config.yaml
num_hidden_layers: 11
hidden_size: 320
n_experts: 48
experts_per_token: 2
d_expert: 256
d_shared_expert: 0
hidden_act: "swiglu"
moe_layers: [0, 1, 2, 3, 4, 5, 6, 7, 8, 9, 10]
router_score: "sigmoid"
normalize_top_k: true
routed_scale: 1.0
balance_loss: 0.000123
balance_bias: true
init_std_router: 0.0218
lr_router: 0.00156
vocab_size: 2048
norm: "rmsnorm"
norm_eps: 1e-05
tie_word_embeddings: true
optimizer: "adamw"
learning_rate: 0.0014
beta1: 0.95
beta2: 0.98
batch_tokens: 131072
max_seq_len: 512
train_tokens: 621700000
max_steps: 4744
dataset: "wikipedia_en"
Below are experts of layer 5 (counted from 0) of a mixture-of-experts language model. Rows are named gate (a neuron's input weights, with its number), up (a neuron's input weights, with its number) and show model dimensions 0-159. Each number is 50 + 15 x the weight over its row's rms, rounded and kept within 0 to 99.
Before each expert's rows: "comes after" lists some tokens at least twice as common just before its tokens as in all text; "mostly gets" lists some tokens that are sent to it at least half of the time. This comes from a sample of Wikipedia text that the model never trained on. Tokens count by the router's weight.

# expert 17
comes after: " |", " the", "|", "ton", ":", ")"
mostly gets: " No", " Lo", " lo", " W", " win", " North"
gate0:36 40 46 46 69 78 13 53 44 50 50 47 51 71 37 43 48 50 35 54 59 59 32 52 54 35 56 43 34 33 79 29 66 60 54 63 66 54 21 39 50 47 35 28 25 35 28 62 59 59 32 41 44 40 39 68 34 41 66 26 59 46 51 58 52 29 54 56 74 60 29 33 67 56 65 35 60 68 55 48 42 26 43 38 65 30 53 41 44 44 22 48 36 21 64 50 32 36 38 40 64 57 78 46 49 40 62 57 50 52 59 32 48 41 57 44 32 30 64 41 61 66 56 51 43 71 72 25 32 46 67 36 64 86 45 55 58 19 61 32 25 53 45 34 57 80 53 40 49 42 65 63 37 28 47 42 46 53 55 47
up0:43 49 55 54 45 18 63 48 62 60 56 60 58 60 55 63 69 77 82 61 66 61 63 52 48 72 52 77 45 42 47 63 46 47 54 55 41 48 52 42 83 43 64 51 52 50 69 52 77 59 57 22 48 51 66 67 75 53 41 65 50 56 40 48 72 49 54 65 51 54 41 46 61 56 56 33 44 59 47 52 40 62 55 56 34 41 52 23 54 27 44 53 40 56 76 59 47 47 77 47 52 35 51 27 58 55 56 55 41 60 39 38 40 48 37 51 48 63 43 45 63 31 83 52 57 30 73 77 55 44 46 65 62 44 61 22 13 55 54 82 74 49 66 66 47 60 14 46 38 23 66 54 66 51 74 50 35 31 46 42

# expert 36
comes after: "\n", "ed", " in", " In", "ing", " an"
mostly gets: " In", " in", "In", " Re", "Re", " Gu"
gate2:47 52 78 91 67 61 64 65 44 59 26 63 56 44 81 62 53 65 42 56 75 55 54 65 55 67 46 22 33 57 66 59 80 44 51 55 29 31 57 83 31 48 46 57 42 49 53 35 64 44 50 70 45 33 42 50 65 28 63 76 40 63 66 49 40 52 17 77 53 59 67 40 46 55 78 44 64 26 56 19 68 07 48 56 59 43 45 28 62 54 72 61 59 44 45 37 85 62 34 68 55 60 59 52 51 49 56 55 71 56 42 59 30 43 55 53 74 63 59 49 31 77 54 68 35 60 35 35 74 48 34 52 64 61 36 63 66 60 42 56 67 63 51 57 50 66 38 36 62 28 60 39 59 49 62 61 43 38 62 61
up2:39 20 20 50 21 48 54 46 42 63 41 33 42 56 46 34 57 53 31 38 38 33 23 34 70 51 33 46 39 44 38 42 46 75 51 36 33 59 56 55 39 76 49 61 44 76 31 33 59 43 45 54 55 54 53 55 59 67 24 54 19 60 47 48 78 59 72 41 15 64 49 58 55 44 53 35 39 73 33 55 54 66 74 29 69 33 79 54 61 63 59 34 55 68 38 41 40 46 47 46 33 30 59 54 66 88 52 49 47 62 55 76 59 42 33 33 45 58 36 59 59 46 44 59 75 39 70 67 47 33 60 70 54 32 30 31 46 37 58 54 31 00 64 64 42 32 56 54 42 42 48 47 59 40 67 52 71 51 43 46

# expert 26
comes after: "'", "\n", "s", " as", "S", " I"
mostly gets: "|---|---|", "J", " help", " Country"
gate0:48 29 60 37 45 27 72 52 39 48 59 36 58 73 36 51 65 50 64 53 73 57 63 61 37 35 54 42 59 47 42 34 31 74 78 15 71 59 61 65 70 54 69 50 54 57 12 43 39 68 58 74 50 75 36 48 40 65 62 42 66 12 46 60 63 46 60 68 63 61 78 41 33 48 43 40 62 48 56 57 53 64 53 39 63 78 58 55 51 56 53 77 32 41 47 37 40 58 74 45 49 44 27 35 73 66 77 70 40 54 32 61 37 50 49 53 51 78 54 39 45 49 39 39 40 44 52 56 62 51 74 73 39 48 67 28 49 77 58 38 59 70 58 44 37 53 76 84 51 55 43 31 49 41 55 50 38 38 52 52
up0:53 75 29 66 44 47 23 61 79 61 37 51 51 62 83 33 48 45 16 73 35 42 35 43 67 78 58 45 63 35 71 69 44 30 13 62 55 55 66 17 62 39 24 47 79 57 42 48 46 36 66 36 63 18 56 68 46 63 61 57 53 32 56 59 33 32 62 50 49 61 49 48 56 51 23 40 58 69 50 44 31 52 50 45 31 62 59 33 63 35 56 17 99 56 35 58 36 46 32 65 72 40 58 50 53 52 51 54 81 43 32 39 55 38 60 35 00 45 37 39 47 25 90 44 47 27 61 67 56 68 55 29 54 59 50 50 51 63 42 67 41 66 39 63 42 44 55 53 43 70 59 49 51 31 74 44 36 56 49 60

# expert 40
comes after: " ", ")", " 0", "%", " 1", " —"
mostly gets: " |", "---|---|---|---|", "|---|---|"
gate1:43 37 32 40 55 53 48 59 20 53 72 61 79 76 25 42 53 68 54 51 37 36 52 33 68 58 65 26 47 60 53 46 68 45 71 46 72 55 58 63 60 47 60 33 39 65 26 41 55 56 68 52 44 54 44 51 43 35 58 50 32 45 42 63 62 53 53 49 43 13 55 36 53 74 34 50 31 65 65 78 48 43 67 81 70 53 71 38 32 57 70 30 71 31 80 68 63 61 67 58 76 49 59 52 38 80 52 52 55 52 48 62 49 25 37 50 51 25 66 49 43 45 30 31 57 64 59 59 39 76 39 56 51 86 56 54 35 49 52 40 31 20 60 53 51 74 47 37 42 56 33 39 57 35 74 49 44 04 52 86
up1:73 23 43 61 43 67 44 45 42 52 57 44 39 40 45 66 49 39 31 34 53 70 22 60 59 39 67 47 33 50 60 30 61 45 53 61 23 30 52 56 39 64 45 14 40 31 56 81 48 42 80 45 51 61 63 53 68 51 41 63 43 41 50 37 36 45 36 07 37 58 46 64 59 51 33 47 14 55 34 39 29 47 68 76 38 51 64 40 49 63 49 55 58 48 70 54 50 34 25 59 62 24 76 41 46 37 39 39 73 61 23 52 47 65 62 79 49 69 55 62 50 58 65 35 43 46 42 42 54 22 70 46 76 41 58 36 48 61 66 41 29 25 46 43 28 30 60 64 50 74 50 31 26 18 41 59 66 66 43 61

# expert 35
comes after: " ", "ra", "u", "gu", "sh", "ar"
mostly gets: " life", " back", " home", " live", " left", " death"
gate2:32 18 42 66 48 63 64 60 44 50 33 33 46 63 58 52 63 51 44 41 52 59 19 47 56 37 46 68 58 60 55 51 52 60 32 46 80 50 86 42 47 43 43 46 60 72 55 60 39 50 50 75 46 72 44 58 10 65 59 64 59 23 31 58 62 37 64 59 79 29 56 46 49 43 26 63 54 53 67 51 59 38 27 29 16 39 56 40 09 54 55 72 72 34 26 40 38 77 67 42 76 68 32 57 40 56 60 71 24 36 56 30 39 38 80 49 51 59 36 65 55 29 72 56 38 54 71 69 41 44 54 63 63 83 33 23 73 49 79 48 68 36 30 24 70 41 73 50 32 64 63 44 57 51 26 47 34 24 57 41
up2:40 57 31 70 61 48 72 49 51 32 68 21 38 43 65 30 59 46 40 64 10 38 35 46 79 65 30 38 59 62 49 75 30 60 56 63 63 55 67 46 41 70 60 60 62 32 41 70 46 63 42 55 64 49 47 49 55 66 52 61 65 12 55 13 47 18 43 50 32 17 35 50 61 44 27 39 48 58 75 48 62 50 20 36 38 27 69 56 56 43 55 47 45 21 48 53 49 38 55 41 37 26 29 41 32 65 05 55 50 65 61 43 38 29 55 61 58 52 56 58 41 41 44 44 33 29 64 53 55 41 55 50 68 47 58 33 68 55 75 61 45 33 51 30 79 56 40 47 31 83 44 48 46 59 68 53 60 28 59 55

# expert 33
comes after: " |", ".", "–", " ", ";", " ("
mostly gets: " 3", "3", " 4", "7", " 5", "8"
gate0:30 33 56 46 66 53 26 44 49 34 35 74 66 48 57 53 38 43 25 67 44 16 45 63 67 81 59 58 48 56 35 64 39 62 65 55 84 57 29 66 59 59 25 69 89 63 48 62 77 58 29 62 59 19 36 50 50 49 62 67 59 54 61 63 56 39 50 53 65 47 45 38 79 58 59 47 68 53 67 50 64 21 44 51 58 71 65 51 64 49 22 38 64 58 39 64 77 72 14 77 33 60 63 43 57 70 66 58 57 66 36 37 54 45 40 53 47 73 74 52 45 47 76 47 34 43 51 47 68 51 53 53 54 44 64 60 66 48 64 64 50 29 33 56 59 44 36 48 46 51 48 56 51 43 68 43 58 32 51 80
up0:45 67 53 43 76 18 66 65 42 65 29 47 37 60 63 57 33 47 41 46 56 16 45 84 52 39 45 41 60 46 46 72 48 51 65 59 75 57 45 61 34 53 50 48 42 42 38 49 66 70 45 48 31 64 41 30 47 61 59 39 28 62 41 68 53 59 51 45 54 45 53 83 36 09 69 40 27 58 35 52 43 61 61 49 62 58 53 66 22 39 18 57 36 76 41 53 45 48 23 71 55 48 22 59 42 49 50 52 56 34 41 55 39 00 46 21 59 42 42 61 25 66 72 75 45 49 56 40 65 62 36 22 38 64 56 33 41 46 76 22 43 44 82 64 61 50 42 17 61 62 40 50 52 41 40 46 50 34 72 50

# expert 19
comes after: " |", " the", " and", " to", " was", "|"
mostly gets: " ", " f", " re"
gate0:46 61 49 80 46 59 55 57 13 56 63 53 52 65 49 28 66 46 66 46 35 49 50 55 43 64 38 55 71 52 60 33 41 51 29 32 33 72 29 75 46 72 43 70 72 53 32 44 31 54 42 49 65 42 50 52 60 21 58 65 48 38 86 50 52 73 33 66 25 29 47 99 54 53 35 50 45 24 54 52 66 32 40 46 56 69 52 49 41 85 53 43 36 55 60 53 48 68 29 72 59 15 43 21 33 54 56 38 56 75 58 41 46 66 32 50 36 43 19 16 44 49 68 37 52 43 70 68 34 36 57 54 41 53 47 40 51 61 47 72 49 67 48 54 71 49 31 36 47 61 40 35 47 54 99 35 69 37 81 38
up0:26 49 40 64 62 42 31 44 80 54 54 44 28 40 67 31 67 61 56 23 61 48 39 58 36 43 61 39 41 71 53 34 57 48 49 54 58 45 28 24 69 28 70 80 30 49 42 63 45 56 47 43 49 53 57 77 43 42 36 48 39 55 28 60 54 33 44 46 61 32 23 40 46 43 47 38 54 74 37 38 23 46 51 73 42 27 96 69 73 28 49 42 52 46 37 29 75 03 41 38 44 42 73 77 42 41 54 65 69 61 68 65 57 79 52 43 62 33 25 74 54 70 15 57 69 38 46 21 55 64 55 48 55 62 25 51 44 20 56 47 59 64 63 40 43 64 84 65 62 57 60 43 53 38 38 32 57 39 34 34

# expert 21
comes after: " N", " M", " B", " D", " C", " c"
mostly gets: " Best", " North", "ill", "–0", "amp", "row"
gate0:65 45 68 59 68 55 57 75 52 27 64 56 50 36 65 47 73 45 45 62 59 62 73 44 57 45 28 68 64 56 50 61 32 67 44 52 47 54 62 65 48 59 56 34 50 43 32 42 23 46 68 31 35 58 46 25 45 79 54 39 39 39 40 70 40 31 69 49 62 66 44 14 48 37 44 53 74 54 39 76 41 64 47 60 38 58 35 57 43 39 51 57 40 67 49 40 50 77 81 77 49 22 37 57 57 69 60 56 30 36 74 61 32 72 49 41 87 60 58 62 54 66 58 44 49 32 67 21 35 62 47 66 67 41 59 26 82 63 55 26 63 13 61 44 47 48 30 52 70 40 39 07 29 50 88 57 55 38 63 50
up0:36 56 44 35 49 58 09 32 56 45 35 30 61 51 34 78 53 37 60 39 75 52 76 43 39 45 45 29 34 72 46 37 63 73 57 68 45 77 56 52 23 73 33 41 44 67 68 36 31 34 65 34 24 57 63 45 45 50 58 46 39 64 50 57 63 71 55 18 41 69 31 51 74 41 31 26 18 40 65 78 85 58 64 49 69 46 50 57 58 51 53 38 74 64 66 29 34 44 95 46 33 67 64 40 61 52 52 68 23 36 47 42 33 66 71 46 52 24 59 55 39 30 12 67 31 58 37 38 45 30 65 80 61 48 46 48 19 51 60 43 79 41 63 65 46 53 53 63 66 48 54 64 28 56 41 19 58 61 70 50

# expert 1
comes after: " the", " and", ",", " to", " he", " which"
mostly gets: " he", " pro", " it", " ch", " se", " di"
gate0:52 34 53 47 56 52 50 54 59 09 77 50 79 55 45 29 46 37 45 54 58 36 31 64 68 64 59 71 66 54 43 62 64 22 61 32 37 74 49 50 53 56 23 42 51 49 26 50 49 61 33 33 64 37 68 47 42 28 43 73 47 41 50 63 23 58 33 29 38 70 49 42 42 61 31 51 64 58 57 58 54 28 42 36 65 44 49 33 55 78 38 44 51 60 56 88 82 44 70 65 47 64 10 55 50 34 69 88 71 50 71 61 19 17 57 75 44 52 24 66 28 45 41 51 29 54 36 60 26 62 45 67 45 55 72 38 46 50 19 54 30 71 55 35 72 64 37 30 41 37 64 28 46 61 45 64 48 61 55 46
up0:63 52 49 48 56 51 90 64 34 34 58 68 77 56 42 41 39 39 21 39 49 30 44 06 39 61 29 57 45 69 59 65 44 46 54 30 62 70 71 22 28 35 37 13 67 58 26 59 57 70 51 54 50 25 56 40 44 58 54 41 22 61 54 61 37 48 66 61 43 43 47 40 58 58 38 66 55 38 40 45 57 36 40 58 43 17 53 63 45 56 67 47 51 58 42 52 73 29 53 46 46 54 46 68 51 35 60 54 46 61 62 56 33 45 51 66 43 78 36 54 62 51 27 42 41 37 40 31 37 62 49 73 49 51 16 44 99 36 37 63 40 69 29 40 75 40 52 59 31 59 49 28 31 69 50 51 54 72 35 49

# expert 23
comes after: "s", ",", "\"", "es", "ia", "ation"
mostly gets: " and", "),", ",", " who", " which", " where"
gate0:68 55 28 75 33 60 51 88 41 52 63 53 51 54 34 93 79 72 62 38 55 55 32 67 48 48 30 55 69 54 53 45 73 08 48 46 64 45 60 71 44 55 45 56 47 44 48 69 23 55 60 52 62 53 22 47 55 44 20 62 37 37 44 61 80 66 57 64 56 57 52 35 60 59 50 47 68 68 48 62 67 27 45 39 58 43 38 53 49 45 48 53 42 49 44 64 32 34 32 57 49 43 58 29 30 62 41 52 43 51 15 50 58 90 58 89 40 49 45 56 44 65 26 38 49 36 44 33 47 61 51 41 41 54 46 53 68 49 46 41 50 60 51 46 56 43 53 59 60 60 45 58 49 63 40 06 46 64 55 49
up0:41 25 44 71 53 55 61 08 59 71 47 60 63 58 21 67 82 48 34 44 32 39 76 51 48 53 30 48 50 60 21 35 44 58 21 35 35 55 56 49 51 24 54 54 29 49 44 44 59 68 43 57 38 33 50 51 28 44 33 41 76 46 39 47 68 56 26 27 59 43 76 23 58 60 64 49 24 57 53 68 47 93 72 59 62 50 30 52 42 74 76 59 40 46 53 56 70 54 49 74 48 55 40 55 65 57 58 73 47 61 36 66 69 24 38 63 21 56 52 50 58 58 41 67 41 44 55 50 70 67 27 71 41 23 58 27 36 64 80 68 52 35 54 64 48 56 29 53 74 50 51 51 72 69 74 52 45 53 34 51

# expert 0
comes after: "e", "ma", "o", "ra", "le", "ta"
mostly gets: "ad", "low", "ef"
gate2:82 59 40 60 38 72 24 42 30 59 26 40 37 56 42 45 51 66 42 56 64 25 74 59 36 40 49 70 49 38 35 89 50 53 43 46 56 70 37 24 54 25 53 42 32 47 00 51 34 58 61 54 45 71 76 86 62 53 51 44 54 50 28 48 17 48 64 38 82 40 54 66 40 51 32 60 49 47 55 40 45 62 21 52 22 45 37 50 52 70 47 29 60 38 48 53 53 51 39 70 66 56 33 51 47 45 79 43 55 39 17 56 50 61 64 36 66 48 55 53 47 45 43 64 49 59 46 87 48 20 60 10 46 81 50 64 57 39 50 85 30 48 57 53 63 67 33 30 37 40 51 67 39 72 39 51 31 50 61 53
up2:39 38 59 65 39 45 48 65 54 59 71 39 44 62 48 61 27 59 50 31 61 36 52 76 38 60 54 49 59 51 75 31 40 40 81 49 50 68 71 68 55 60 42 61 39 62 87 28 54 26 36 58 37 56 49 44 69 51 33 40 74 40 58 71 86 46 44 48 48 56 63 59 64 42 61 74 34 50 72 61 08 54 68 50 32 36 49 66 69 65 51 42 39 67 61 39 45 44 45 41 45 71 18 50 61 51 31 39 65 46 30 35 34 72 69 52 50 75 56 43 51 60 45 50 40 38 40 27 59 35 44 33 59 55 76 27 18 53 50 41 63 74 46 49 62 72 46 44 36 60 50 40 47 42 37 36 74 54 39 49

# expert 4
comes after: "\n", "-", " |", ":", "|", ","
mostly gets: " Ab", " Ba", " A", " P", " F", " S"
gate0:45 47 59 17 41 61 43 46 62 60 10 42 56 58 47 63 61 64 72 67 34 57 53 26 62 43 73 59 37 41 64 44 47 55 65 61 50 13 54 44 63 43 29 41 56 76 32 50 48 51 57 57 52 56 59 54 37 62 60 48 23 65 47 34 33 71 65 60 68 42 54 78 52 45 36 12 20 55 81 59 42 45 20 50 32 30 42 55 57 47 28 53 34 63 41 65 80 50 58 52 71 58 64 32 65 52 68 65 57 34 47 54 36 28 38 47 43 70 49 35 55 27 53 46 42 53 54 82 39 62 64 55 61 64 69 57 33 45 52 61 32 34 52 60 64 51 48 58 37 41 35 57 63 24 58 70 44 38 40 77
up0:56 32 40 66 48 33 10 47 45 32 40 36 66 47 62 53 26 36 43 52 60 40 50 33 58 51 23 61 38 51 43 29 59 43 34 54 71 57 72 70 62 64 55 56 24 65 46 44 42 65 41 78 05 28 11 77 19 46 43 45 36 57 66 66 40 64 61 28 80 69 53 45 47 53 45 51 43 56 45 34 77 49 60 35 36 47 49 70 58 46 40 66 68 73 53 38 23 60 52 69 67 75 15 46 59 56 41 78 32 29 40 54 14 45 72 79 37 50 15 51 16 43 42 40 55 32 52 47 72 52 41 51 42 48 50 75 65 82 49 33 35 43 47 39 36 63 65 68 40 73 45 38 45 40 48 37 57 48 61 57

# expert 39
comes after: " ", " the", " a", " in", " an", " ("
mostly gets: " or", " no", "•", " more", " mi", "Japanese"
gate0:67 51 35 40 41 47 48 33 50 85 48 85 59 22 54 47 17 57 43 40 32 29 47 65 47 63 47 44 30 13 57 53 46 70 48 42 51 45 57 38 45 42 54 48 62 43 35 24 63 54 55 51 76 58 66 33 65 68 75 58 71 71 56 51 20 43 31 30 44 40 84 58 59 25 24 75 51 43 64 28 64 60 55 56 58 46 73 61 35 42 69 49 38 57 60 56 46 54 20 71 35 45 66 36 43 64 74 71 42 47 43 43 81 43 24 42 36 72 72 62 58 34 58 21 61 50 68 65 57 58 46 33 47 34 72 33 28 48 68 54 06 53 35 57 47 52 38 36 56 59 56 48 70 31 54 50 35 49 70 39
up0:58 55 61 69 34 50 55 24 38 59 54 57 37 45 39 63 45 58 38 59 39 85 57 40 21 24 67 55 58 55 50 43 52 50 72 64 45 87 39 66 40 44 54 42 68 45 56 45 35 43 47 52 52 61 38 62 44 28 34 65 46 52 54 51 55 59 80 60 50 66 26 15 64 56 35 28 73 50 39 75 51 53 50 66 54 76 26 74 65 54 63 46 56 45 36 50 27 65 64 11 26 67 31 34 69 36 40 62 46 72 43 54 22 47 40 68 61 44 40 14 52 69 27 52 49 67 51 53 70 60 58 69 85 54 50 56 58 50 50 52 69 59 43 41 54 10 42 60 25 41 58 52 54 55 42 41 50 39 42 42